python train.py --experts_per_token=8 --init_std_router=0.00717 --vocab_size=8192 --norm="rmsnorm" --rope_theta=10000.0 --lr_mult_qkv=0.7 --lr_mult_o=1.63 --warmup_steps=50
Below are experts of layer 11 (counted from 0) of a mixture-of-experts language model. Rows are named router (the router's row for the expert), gate (a neuron's input weights, with its number), up (a neuron's input weights, with its number), down (a neuron's output weights, with its number) and show model dimensions 0-159. Each number is 500 + 40 x the weight over its row's rms, rounded and kept within 0 to 999. Numbers have three digits each.
Before each expert's rows: "comes after" lists some tokens at least twice as common just before its tokens as in all text; "comes before" lists some tokens at least twice as common just after its tokens as in all text. This comes from a sample of Wikipedia text that the model never trained on. Tokens count by the router's weight.

# expert 10
comes after: " |", "\n", "|", ";", "==", " was"
comes before: "1", "2", "|", "s", "-", "3"
router:484456532466497551519540521484494484555445518465430572482587560498484438442490452577518487501514520510441494550459446488457481443457536471501518508478474449509529432557413547502528488532522486466527461440410437530530441507458487553513471433510527468509522497554496507525474490525475615482464576467476419435455572465469503510498451549533483449494464466497467490490415474445472459489533488545467426508482528512487514489476490506532488450498507514520460445477506471424593559468502534
gate14:442506550483436472490557527495526509471446470497488546533540537538472472513511493477488467529527453434570558493477508457524452506591526549494568525486539551510574469535532510506524519552514416431512521493461383451422505450498579576487498513484495422541562527523488521521514519519446522523447514569534467430504528542462481452505438483448588516521485433499467541450524532489533514480566506498454471513488536484517600445490499501511428416516464512532489448475495517561536493468490505
up14:432442477480462507469482483495563560485498436513565516465486519533493446517506539577489536460460548487501542466536564436546437460508486423468502499357548513466498498422571504552575513564498535458515523490508490529491502479455551521548477484472500440430435475536488555523483434536482543434532496543471516422551503469445554530550505540483501541541471474565496481503480497563472538522567490467452528581523493510485444450467479535512562516512447579484480479481510513483491487553488538
down14:517455520465393516502531599456464485485533460541526472480494455556494538462486486421452451511546514472510448460483537440522449580522476531541483455507507537511533506475474522476434534484523461485454496487552516468460468513577507495492498544560460486535518521507530497511541526552513556453472443484424543411500480477505528542516505465546487538521565530461577537493475532533440483519524445455500481538575485547431532491486437436488527425481544552457403501446461558502556567534555477
gate15:560460569537471567481545547464496510535481446511521497529495422499461481485438475482482476515518485475491502473536436546457510417465483491546516533523500420508482480531439453509558533489480466507563464531428512545452487519531486497489480463492505549564497475436458426484452424488528592497426559551502461470522501447446471539511487482490560482550530437480528410465416447484462523507453487466506422493507395465400512496447536475452489514453487493531493542460510558504529503516431477
up15:518423551510535460492502485537431528561498498478565501456617493528501487602465548444559512519551486486497533435518526554584448493565505523531551489545535475573506477527490503481478510505445502496517469549520526479463510458552519393435469446516410514487555570519550495460444530502558529491532539486542461517514529516513469496519417527538491512525444452511501541468466504501450562508426466519400483492542578500518500456494502523441522501482524523445557495545541453487519485437487521
down15:463481518423539521567527520502475448517483495474487463391530530493469479501521558451443538573469536479506498510509473532489464501494481528414445513533510449491424525569475500497534430476527546551556535557479510551511510494520482456514519512538567469455519517569454521444505461439533492499424518547413500510488502441506469499521518534543511535521477462445424438564497435500454538540475540493516512472531529572571452408485492493528462483556523496480497589530609486549457517552484467
gate16:502484508438503460529532505480465519501475483406452432474515540541482495501485456517431435522519471492464487529516511579468507514512506453456449475526467508443557556554464534512463523497479507430481505516461419515545448540558538509558588451494514576453476515485492567473422496534432533553469527517438470441455505493476446465459512537529582447529481544511572493499449479415588524540557533479446471496533438427524447484451524548438509515471518494482502496482481475474451532456432538
up16:504459456507487512561515518479451432503500492513432505464584502599460488466487477491517513440532403436460555530570435482431484517507518514470419503504506495488486514504490501516458493481499551508610531479517471463474475501513474474415535529466512484565547471485553483454546485461511583522580485490502424532516508394466539452532545484488524489482578482485529581516501508528529450511568449523521543534573502485470492451517580446475543454507576511481516476550471514501545549560476475
down16:545526478503486424468560527496494512581519523515484527508470478505536495511476572464501491463532387539481454415514484520559507440580436558407418413493456462540522481463587520521529483511454512487492491512547493547523524480506474588546515508567493503541517495531500434494569454509530434481474533441516485534582518509475458530529540447510490478504510537503494531487502487490491477498486519548502517493480476564520439570467557559484555591471533545568536579466501489516494570445466486
gate17:462549505434418503543430475513502541472507484542517526469530548453517475404444485543536443531556528449494469512441464445481452475485512478489514497502502512469532486512494517444547518517647509498507616551531457493479482471455461509452515464499490524450483488518476518492478544464484551504452593556510459479539478508583480532484523531437431486489551506512481453467507499451486594535538540525478454525524505494456574431527492556486536505495481482544462446413495486422578540483502524
up17:479517567556505493528477497465587555567464551535440526537425491472510394505525566479466520483537527513468475501513465517491524413500486479532561526441489505491559474449482483488480522533529478467520485539510507428628545502480440522409538523479472493482459511497468457497485463484392552530494457511508552493485409548495409545478539536521434459465529492464486532501474500498538524539528492506534499556479487529476499459476529466536575431516545541545451510519561519455456499564564546
down17:486486507477502476562567563382462464451475458473535461481497467501505477542470554576510461532461517486486509492496478575486496453490540466464484611497496606544564495505474459486542517454516481533489522544515548392509516501471432530505518495520466431561529502535484474521491481495515499486559467568578506491522516557507454475494509456482469457441481533494578418445508513461471557551450444416425532485484562482515447574536518473476535534484500534465558506561514475459533490517488543
gate18:455416520445459513550545500431484540519471487488461552459492510453493522486490459501444496537492516565471556561457497478503518464522572488535558492503500453587495548477470482427560542467523487498452502507495498548520482500517538457462507520538469482472538513486488543488476520454531533532541486552475520525408537436449603575549445544564465465479401480466450459533469472482536466496491464504506465464491530524524569516501492443526489439479530561558406462491425437399507463477477538
up18:521495485432515521530550476501437543423450456483453519555536470471487453479491525408499501490539490477486615532563522533577488555491493470493511462503456519514462526503578528432455495522481464482493501542492485603461488495502521512489464499509518492559401471469467481613558514503567461623454595463402540535482481565555526512532485507576479502471526551485489467548498459514431482514512508553472526491538500486489454482516519486537489482475505490502537468531484526506441536461461449
down18:512448477500546512480477367436541484487534547535467499503520535454528515545497552509457486483457514522533462455572522438510498462475466475499508436502495532461504546545539462496471483481506494441491534552476501516539490473520527498400481555533535471506483516494436525558483513559512543480478569564466526503559578479515539476522489492562428501421414454568541513480502440494449504445462489510530527502424574481471561485531508520481542521568514494429367465493510441539482500473512433
gate19:455471560443545517486436537533599497513487510436429519467534546551517479401465511537503545475439518531449478516512461564507494441494538528487506484530510446570592455526484524526452481471526452492582451435400481570484472554494488537393555504460490512511491516496505513506492521462492536532450500513468505465470539464440485481464476566475543431530548407485477541459465540480467550450438440513462444507556478502490533541475483524503493519487485506549426507502486492431548519458476496
up19:514462535498528486461484487549545521501507485468462534487460476478555535460461561497501510505452580487542515536498479535491502535492570450528522534516499497550493520485498492519598460537544448488509491484447482536443517543478422487553581452486502483575615518471498508553431492459497540484436466584600450559507501557571465572520414475492491434492482509537447503522560532502499537414481520489540492534465428493487498487493504490430436485504498413431551437518503513550487483544459518
down19:542528467482462492424503489526501502511454480514477435489497477473448492489514504457494459528501527477463495504556529534492476542495604525589439448526565542497553517538525502526460578468532489508528423490510523505486521390488495395481478548541505476466471461429522535520484452615577508441490511429483494443546568537501451513512533534468496511496429499454523479539523502508519459496429504547557616543498459523451497536519460511520508553478428529489538536432448508538491508542449465
gate20:494476546455471513537542434504473518456471527557465473464518489539401548484500523543428550427508501513529526544434437494480462473479546507477479563512501440468614454555523479440521528526468503509502501478427478526512429523463610531467450510528486441536495444525548451603484525555481507479445502497482507484460522512490498469546545502507512429571529542531540508531532507437484463458515486447493458521456483562480480507452473488479422431455462611506478472494560500473543529516541485
up20:485455546492577446487475554441471539453482477453569474497506503498507517537432489423518491460469484563553560456545532486554484514542506520474493530460501540490435528488442590521507488517559478475456510556535430485496537484524468486588489454471448575464511512455538547469482522477517556517491441555566548459458522538484528441495507562600501500439564552488500425536532491489490537570453565521506484564479475484436458507452416503516561506504533575518528532477460491476468501471461454
down20:561507488458446503454530559506470494398484556503546530532545461463512472490476523517556543540514472518505474517518527553455501522481552591534460499477538522540503544506555551506528543501550543385445472490418549487463477492463476544503489547471556468456475467526479509563446490500497452503511370505468535539575490579486439465502497450511549475500571508536433474456494478443493471540479552499546457450466515408554518450514536541527505552443506436508505522543445538483481527513459522
gate21:470450486482556549454526532417457542509525490544434497541479495512538416429472485532506468473508561499461474523460440499423558481523560464437468525512464520531562478485474456569505527487497519445557480528379499609463471465554478492472466530559521464449520415436526515524524504486529480546464526518509446499509522529544508535470474454475554468544522428521482462576501490481440490495438474531490509454569464503460524462549487449520488451552505504560496497414507475433487496496446452
up21:458496454495500473482546480489489458415513501448530479523502505466464447542458532568404533514437420482518475466471516540488565460514511511545524491501454470528466486499458556500507577485499547501537479498425557574523576523510508532442413477480485461536434537493474535520516410452457499545476532476471498478513450553490501513490454520511510586447516521559497501511434456493490493513530501401466508491556507530519542496492516500487578489444498488466439507533549494610566565597562477
down21:447429476507535480553486497473491476591478498510489482513490509505452503485483480520520509522473549500471484506409499516577525492472424426553461519534509549551468510485524495493475458434477539506468489471520414526438560558536475474451492506442513496476501450546453556487459461454526526461468570525553512494498490602472552534499458522550450407501502495482547474502484484514486530414553523478557470498547514495424519460457518546490512476479516539524442471458426464322498503530522483
gate22:544533517461516490421487483464471546522445542359454456492516500489466506455506432517491542507466471496568555475461477432440528452513510558458542586422488493524521487471439485532525488574547490449483508486488448488510519530471472533513544416480472539530505448492512563505536507554534554464514465495480508554500552539467508490508432502531469476507508550562499461513548500486499462513433496553454396486481488513556452611533487566531495523498467456501467469477556527475577505438557543
up22:414477481487525444506543486541523480530547513538420496468456526551461465489522500533498489592481530480483537527510476528540479550436485552488501522513496454537416502566499467417559504471506413494542598509520522479535485544517453546490484485538521541531468550550543492488484526514518556389497500453541430458510503414560471451476464526569493541494570483462447532486534500502544504472480439510440525491561456533471482537494492510547485443541473487423603535541460505532451565521473513
down22:545585471526492577488487545507503470474490517556491501492479477548547488510538556451462526566525555508513488560422498526523429525436584561521499466495479532497480455548568555506420431488454516525551490524437540430428498481486455517534530509401479491478471458507530552447504490512475472510468421508461532470455564525473548502519457504542494498536500534433448422577469487468542548571496420475508433509479482470528560493502542473445518524481449510542479515479552536442528501556456528
gate23:548478578517487586482501415467474528529456522505470447483510551475461486503513475537524509498451494502528503530577534528533475510488534546423541598499443377532476529459511467443552501518526457567554497439566546549482491483483539505482493504510466486503543484467515549510478514517494536533559526441489577565439564445546542450500554531506487430468472512474479486447485495442447490495529451513512498546484510486494571533517524490513579559536456481492501454420520517491637536506515487
up23:436470528428459482475506538541480529482519524441531507563554529507454539423512549467460524466537524531457443364512467463466517490520481602544499515521522492511513534588524467487524587543461494484484533519472547543541588468595455503503466466441483534442490442519429486506552546524519497486539491526446527521520473476476438468517505407501509507580533487561472531492500436469548505514531489386490529559535540504479483534497546512508456469484497508513480435510533515500484529567472543
down23:498528483534611498480492519446521477541521488541509505503517489534482585494551512505517487474449501563507548419525503503608487527511417538468498509499476462445498524453553455430475458455560541504504461580521506542496586442489530519521532465491474487463487486478494522519481483542479482496562489434437500532505456502522495460528534444460591459476443481450566500504534462533516467505511447516475566524587468499472486472456543541488560527573462462473374510480533408467474538443523489
gate24:556467534477517453565543465489518527535440507546504538484488522523484458480482423576507470432491487490479521476397555434477487499524542469555530483514465446540506508548444487475513579549495508502436479533506420511535385451464558569517473470539545469552523496517534489463521492542527508486552508492433457495492534459483533422519464519497511517475515541506482470422478451434492490483544462562446470465394490477521492472507509568501468393559477459521442448552534444475509522528511453
up24:443552481462471525514488474547477517447526515522498524514513462394482518528476568516540509488430537520543431468460513451515497502472576413493453478565548551442521463485457602465493524534519484536547540515511482486543462464534495450457463525473526584418489550490434535450475470479485476504514524502481466456503558495544507533417547541516485524542464439453515411542535483521564536456465436531540510467531511434549602523508522439515495481443568508505519459424487531520506513475537517
down24:431505490428513551506452525466557482494506454490511446516497468497442524517482477477479480481546469543513571492511445399524448440552442485514474560447470490483489539503504454488528474429549419547469503522456562478530486461501506443579524553502542574511544507523502507508459472520551521498551534445488569526493428470533439476482499483450428494478487574541515486552406421493436475478452518525534550552445515496450516520492592507480468490457579456493555482546517439504503576493461493
gate25:569427540506504457513531514466517509533477506483496524512494497487462511489552498547508548539498525434474522507503476494488424517511586510535516475499428463531494525519453473478493473463461521540469519527437554481414523516561567462521482510509480503442532574527502520466514489452501475517451500405571490447502501430496528516518481570523472568518540587494433457571445502505456484460451477419481560480523614469502563489506500443512598485505467508479466579527506469427522520481416585
up25:502511475484538447461501495424443490455498475486491439470489459488531449461516505516446489476494488515569513490471455469408514435506486427475484506469496439468461453506502401495528452473462508471528458402583510424482460513534451433541497456510477471541503512413534498477461500574479537485556421531551516565490433461484492528506515545580510535499462536513488476538538461600452463495452442455488505562514500524492462548473518512439484449528506475476588480435526479449434476526462460
down25:446536478485457552525525442507468466509528557556425548527534537404524509515500556516480467448471516485534516497520471542498512494474567469489446478481479500513514464480530509529503432439518498472556590473551519543558483491406489460566517470503453489522503486535489445527441551520530465454520454501448506554466568489442495446558472492540479462497538567524434468522421586535565529588496509481524625470475517528541512508530580447480474470440566489510434512471475476544512508487515505
gate26:526547515486497498496471500509518488495480532501474551433460563538457487488492598568505560558411501476466476470524518527490518476437521517523492460523433467466515407478382507538448473500480534515477502478522475527430475526561538529457504561483531517465543558524535378564512549510512560475568497446466484435506468476474514539480501477439560464498469475513537521532455542428524476491578437532467471520437466436472480530530458500463460490479554507569513487508413519503564539492474549
up26:480485553433540517581546515488495494493536458509594502460508545579493559511511479558469444520471578495472527582437559536508418543586539497468493561454501462484493496474434505550437498500444586575490537483518558510461489459469604469477451474487499564500473551567425500501495471519465571520483511496572515477501532458577562425512539486488496434509505459457474519563559506479509483522483489478490499466472554484458497539481525430468519454525481486526435483497461483462506477512479511
down26:559493385523544510511442490554525583550495478513574473483489542451512525507574531470462425470491508532517471492534484549538479481584436444483444533508455544512523453567540542568557511424501524470590425548576485502453471468528492535495487521506488475523482494526495503554480470503454549541558534556534472459576453526502543462480531578495478524552559482522518565493476468552453496495521536588498465520493528459473508491537579432523499525518532549559485501489547433489505507520510472